config.toml
n_layer = 9
d_model = 192
n_experts = 48
experts_per_token = 1
d_expert = 288
d_shared_expert = 0
activation = "relu"
moe_layers = [0, 1, 2, 3, 4, 5, 6, 7, 8]
router_score = "softmax"
normalize_top_k = false
routed_scale = 10.7
balance_loss = 0.00463
balance_bias = false
router_logit_norm = 2.0
init_std_router = 0.00917
lr_router = 0.000434
n_head = 2
n_kv_head = 1
head_dim = 64
vocab_size = 32768
norm = "layernorm"
norm_place = "pre"
norm_eps = 1e-06
positions = "learned"
qk_norm = false
attn_scale = 0.125
tie_embeddings = true
parallel_block = false
init = "normal"
init_std_qkv = 0.0263
init_std_o = 0.0076
init_std_up = 0.0263
init_std_down = 0.0031
optimizer = "muon_variant"
lr = 0.0109
lr_mult_o = 3.0
beta1 = 0.95
lr_head = 0.0132
grad_clip = 0.5
warmup_steps = 200
schedule = "cos"
final_lr_fraction = 0.1
batch_tokens = 65536
seq_len = 512
doc_mask = true
train_tokens = 359400000
steps = 5485
dataset = "wikipedia_en"
Below are experts of layer 5 (counted from 0) of a mixture-of-experts language model. Rows are named router (the router's row for the expert), up (a neuron's input weights, with its number), down (a neuron's output weights, with its number) and show model dimensions 0-191. Each number is 128 + 24 x the weight over its row's rms, rounded and kept within 0 to 255. Numbers have three digits each.
Before each expert's rows: a language model's description of what the expert responds to; "raises" lists some tokens whose logits its average output raises strongly, later layers aside. This comes from a sample of Wikipedia text that the model never trained on.

# expert 45
It responds to: Units and counts after numbers, such as million, years, months, days, century, 000 and number digits in populations or durations.
raises: ",", ".", "-", " in", " |", ";"
router:131142139120125139161114088091121094152139139150140142138097099150096109112128142120160176090080092041105101145081113156134128138138110096153167111111106118117174133135138075119106119105109108121118098131138090121154127129163116121113138124107159130167126140133142142137121130143078102147138135142171143164128118135157104108172195163159170149113134128145164136155156126138099180097128097078101134127132163130138123129141168099127135093108111129103110126153126109099158127101093137094116134128156138097131111140083130139124143109142143097160124150140129080139125134150130148115
up3:113118112131122118120119126147138110055154115088116179142135119126140157136148150141123130147121138106073120109090120125161115143123087139129132146137148133093113097066149109072138116142097140128132113127137122134132175129149095121123152123110111135135117112146155141178130144098096167106138129122162153120120135151089114126133107163113120123188149168125109156111077115113147130112145154156156055083149118128118167136185141122154108101150164144136132089142155120131132122117123050160116170144140138114066116122124145108145150130110158155120120093159129122136120119137105107107
down3:144153125140144128184157145145124109130078114109114100136146092169100110176137155124122105138141104130106175106092118134132132083125141152122120146105169117156118159153092142144118172090147112153104141141148123156129115099103150106130101146167105145181155121111139131107145092128143085134122079174122114113151105127122153141139136099102123098133097077157150146180099114169118138102122136083141156115129120132105122092138102136098112135109134142110139096148079100130137117156106080096120125136157126088128153150180151122135122182129123145135134169142138133084169120148146142120
up4:109150143140101128140126139126121116111146147118105112108156125147133141139110130101112132156195133162176053158108075167126138167152144097110162123117117160117136149114133120131184105136085217116184081119128144153129090148128098104110090149166089121111118118111147171129111142077150081136128130126133124121148161138113111119154129119159137137144179173111108141126118116165117111143155121105145106102143098160133145135135137117115145155127131149155087117150142156139147133120104105119108103099145132130101105106129121103139147132089111083164148100096138116144114134132113106141
down4:125139122126138086124117181156174094116110135084078100146102126131145174150123130160104143124132167164124123107108111121142152136140143138104120172127147081125136144173139162125098184109135116135168104151169131093121122117094127139114131147078121129136126106104127141131172137143134090117109142135141082083105120138093125123132121107085137114099116113118135106122104158102113160118107170129105123126120160118100153146138135116158163106126170127163076134130165131148176172093160150154113124139157145114122106158129135153184160140164111133130119132112115136124158095088159078123
up5:129106129156117118172101169136135105125128144166100142128165106116143120121142093150107133135161110160144103119136168118147135154137145133173136125137144148174100095133112106114057098155106164145121140133149070147129140087153119145099105104131141126149130089125143093129139128098121134105140116156129117085088116152080087156157107165105108127073107166142151136086141126102116143129120132083096117123146139160134128127119137175140134139087127172135126117114135136108182166113132141121147155129068137110152124109103152132107171125121097105111135124139120137187115176168114148138
down5:130121173155168128116153148121098126124111141084125117113120081178107119149144140146139101142113091083104132152119112123124110141131103079142127096111124133133104124078213119115116118139152118129145133160181124118150101148084114121107138126135121133122125151138134135112088148139106149141119123132099153141132147138162134115124122142142122118123112126116128130107150162121132170121126162173142128106107152113168111088119084152119142125103097151129183132179103129087146116106069142095137156088121126094118148127077143170089150163104178109117148127149158163080098141125144098127
up6:104099151132151132110146149143132135096127123108153158107142156096187155129099125135114150113119197149120117122093121109143173153141104128136092150044114107104135093142134122157119123135121109108163123106170087140128103119126120153155164155105124110155108161117138103133112105125160115102152135097050170126127156132120161132086139141100135122150142119142134132144093108131130168123161078103128123140096153144142138134113107101112136151124145107159127090137121143155098105125212150101157152144149130113145160143108136137118127108174136089132118110101140122149086112138153144123
down6:143140097144133109105104101114100143148148150119146147106168161141122150134126098110134121157137119159129162158117161148136119150146110108142115153127162127119143105070094154133126128110094133125116133101093150182105144124122081160158118073133133142133066112119147093179110137159146102106101169105126151134125141118116118145114144098112133152126114087126153111168139110088106141171138125129144095146075124177141138166158116110120118173137148105082127120140119194123142112095175180117133116155130126119133134124084098108129125130138160130126140114064112102162133118126160160136

# expert 28
It responds to: Short word-initial or mid-word letter pieces of split words, such as Ex-pl-osions, diagn-oses, co-h-ort, usually before suffixes like -ate or -ed.
raises: "-", " |", "od", "ap", "ach", "in"
router:066157096106143145136133120158177113131113118107118134124130144129175154130136117139122178116097167104116134147074138135122138126149123089154115159127094107154110141161111102154127119121114131114197166144129101086103122121154171150144122093083107112139119130131131158131136085143154118071107138104143160115051105140144124160120154142129110150111187124172125150119155138110126103097127122103161143133130125171118146151124107151103136135105142111167122128119155118147126082099122150094141109164115108140180146117110123139115093111109096089125140136104123157129101099115119149087
up1:137111099093143101081108138106114173117105115108123139097106145072108090109087118092153108113152106150145136085151135146108142183160150144111145116122171137162138148154149106125078126123114137138154130169104131167113112150146123127090168139106125109110144134114140091126155094130130125104141157102092135104124139104100127112108094057133112115136142140115122098089101119118137118144108113098180139173165119149133102173115125142168109151114099137141153075134164123155158123166129125114111135124115131135138126113133073122153093111150092141138096168129105104113143102152099158143
down1:118141108123141133126137075093102131112083078177110138109131160103121131107089120134138105137102123166162154095123132098113136110136111120167126094132121108150104128137154109155099176110138130102153123154110102121142120153133079132122185111139075180121105102153128117094108102143160117128122139108126131158170092107149147143144134110159122114129135121139180096123080150122142099153157097146095157146083142118115128126127115123089153132113141120194109169123099102122128119107122148116126107153156189117131148146117133189144140137091111147131157132163140176120141129162139139105
up2:128127146146137126131125138138131118132158125123118117126142123113118149095094155133123155152142179116132130109123095160167126138181090150143112146155073110116120100101131133088122125138137128131113090121133131073165106148106146149111114174112135155121106091150099129075087086142089110175055092137156109190158149129153078116113142103151147090101167122121122100137126101132129146163123086171117107152143125138109150136148111113134126127162097125172131069137139154132142126146097128142106121119149121141126116159121103112074164112129104111140107118118140137067131124168127135129
down2:108167097162113117135111143081123115149133149118142091143098062094119165099120094114113110151119140110109105148093099126150114141127133117132142137153120122111136121136148143135098138105103123094109089095151126143142148139148132140078137187160213173156142104176119119168065101104140097192122149156162134125120120159121138137132130133101128114112136130133133107165118169142115127147116166137139155111126099096146158107114101136139067099088151129131104142130152120130118114143160104174121172142142140157122137095120131150122154130115140141137130104132123131089118154128134163090
up3:103140105145094102137103163148113140108158145147108143084147107129186096170144149125072127136148102135134143119152138077116072087123117105119119111107111124128144139122153133133122174157118153141133174151146109121108155091130153136105135088146131106133130122117084096132113115117100135143155094087145167114071108068111154145109121131156181135132155098120117166125173105129151132117131135141153126159148127146113161169144116103131074129148130117123129148112157167132113109152116173091144133091180147083153117125113137118117126114121113179147084148129146143132116137150121149124
down3:105152135183108099153122176148148066110167112110116119123126149108163146150086125105112069121142125126146134115150099087175128120116107166136137104114134156115139139104148121155149156151147129156157183123126137101136138139101144104076123084112137135067086175111137133133126099134115116080116085110099109097102110102122151114101101146147100112142166137123089121081122091141166102113168145154116133107157101118164114120144089140140126134100107127136149143132140145100112166130163106148134127143138154119115174144120140110107100149131162143081133146136163130109124115131104150136
up4:119082154130092101099134089130105160125116145127108123138116129137094144132159113115128062145135097113172135124169126097081067191114109138143114118142150145134141095147119061150083106124130118122131148110100130136125117151095160116138147108132126146125107126117101119114106093064140128105049113128137124136137135117133118150123124142161120120122083152123134145110149116118089141136148119132095181100069144095125101119145119109080148105157133132145112082126120112108157161161091095128136151101136082133127126133160117168139140103126129119135127114141166146161119144115117143092
down4:157133176131143122088084156151115130162115132135097144132060154178153148113158124118119171122165169111126153135109104084115146153136138125104137131125154119092166145125143120107145180123130090118103134085130167126114095136165089164143156105106142139143114112116097124129153134095104157083099134114120110094110134104110115157076121121133138105126167111113123157121135138128160132133097117142110155109165163139114137133154132172113135121098154099178129126096146119147111166096120091107137150167111150143098126123162102106099133117093180115089140129166154162130141123144118152106

# expert 19
It responds to: Digit pieces and symbols inside geographic coordinates (degrees, minutes, N/W, decimal degrees), percentages, unit abbreviations and numeric tables.
raises: "'", " ", "\"", ",", " |", "-"
router:124089118126154103113158115140131120153142111128112146143122132120162107110148091128128112120109123034098188128112155103139115107120136109166153081134094103130180151143107132080179129093115128086121065138113141124135140150125176139155132132101113133138120120117134170126096083129135096095133167138147131101068112146134117148157165146103132154121113137098143155118148150132119129158147137147134104148120159103102087133160090141146139123140162120158134121128144107100114149143113137154117150127115112134138142097164093136137091120180118104117154173127101137093084135138163138151
up4:134101137116161081060145106112150117143106159073164131128093125157113113119127108141105103131124118148118132173130125162121159102105152128137141105115130083180165137101111131122130132148146159095157116104098156176155121150052141140112163136137163144138135102142121149119110139076143117123160087124114117093143133103145164170141099136151203139129112117111110120159133140139100132132127120136124117124135142130114100078140130158100132154164148111135124128099164136107123115095150103111128120139090128133141146157171142125119141127166111142172124138111193151120096168109129099121
down4:092147113112122186137116119143153118140144122161113135084109133124180122154159144153120143094161156152153110118122143154144139097128127102152099177163111148125099120127112117157178111094118157147109123124159113134097128119117132114144105085116131166114092117124122130111135093095079146153143159124125137107104140174114113117102104149115148127169156152144127193150115155145126116118132131142096120111149138117146146138161107115173165145079138140143101097151113097108142135196178144121134088091107125134106132134162138126116115071157087137087119086133140131097140142089096120130
up5:131110163135120150140118126149114141146141118197091108098156145091135099127150152155101140118123177135160143111138112107157134130099131152145103144128125146118106114185153134137089102142132160116205102156137085170177064122157123119126109113162140116148157107104113174154139120133159131094134113110141111111137143102140135105134094140142154124112086168149128107124140121095127151106157104106125154130124128120128155151145127140116114072123144132109135130118142105127109140142172152132125145130073097181111102081148130078146149122167133102134120112121123163071145117158146105141
down5:119114095116094104112131159106140147146103167073153144101103138151121090113131105151088111103144096167116130149130115114116125161107138069113154104112143136143151131143127107133079115115128086115144132133135124184136045162176157129113128113113108061149110162120118099145156125107156137176111121146121142120133120118141119155120173133135140109112124119109158117156129115066102131107082148136126119143121114146123135083121130152113127099131144125174111135168122147152159108144110172121113182126109119146153112119158106123124125144130141143118167106124167123152116115099169138070
up6:109160112124102070158163135156121107168125188125128123134110131144136155130123125116143092116154142097092186115133130136106125151128119115124125123112152148124098154155126139119111156125101131110108119157125106180215146104150107133161104115153112152135124103135123126114094147127129110098133124084114153107165120096098159137136164128157114124145162097131139154116149165113106147154090105142131167116196106114150104136105135151155130147159148121081128077145136138170102115190058105115137138149154113115108172145140136113084140139141116127123125134124111120117107123127170120139
down6:160145177138096137134130138098177152113148096109084145133136129145083185123183097150143088128144144117151093158132164117114103109104105113098149128117123099124156207134140101107142123140086122122121118146091161128087130114133101117126152178115152141151130099131098149162212124135116144122114120105130111122162085112153186117113114107152125139137132144122101128113144106112134095163140127147136106133121137139143100126120121090121176145142113090140153120154102131094101142127121129136069105122119147110134150136139170140140105128081121087128118146090123126142157114145123162131
up7:124125140150152155092130113138139110170128124158152117142098171130093110151153168139165139129128110110143111102117062142131161122085151163155128130096141151098126117080100123108102091140122128141134131102156155130123103102146131125125124141141152127117173114156117154104136128122113152154099087075138112172176096046165109132132115111124131170100148109123150100144138152111099128126168134111156124146082110089116114106146103103105114098098118090132151121135141148112102130139162136096115119128130108170117149109170135139164115148168090156161115119157163106124087118106144141100
down7:153118092164139107103140108108136133114158141105133162157142132110115100077142107160093132119080125119134110169104133122147136113140117066143151128109099115114122129109134185139079163097139179174156142089125076096150147111128093150084141141174118131125136113120154125153108122120124088142151165127101109113114128070125112151133136081097135105133117148118161153138127143114102135104064167128123171140140152149152113112106087133149143125134132115141135103107151118117152141151160173156144155141116103124117162131151130153155111124161138098162096098134113138132136120151108182115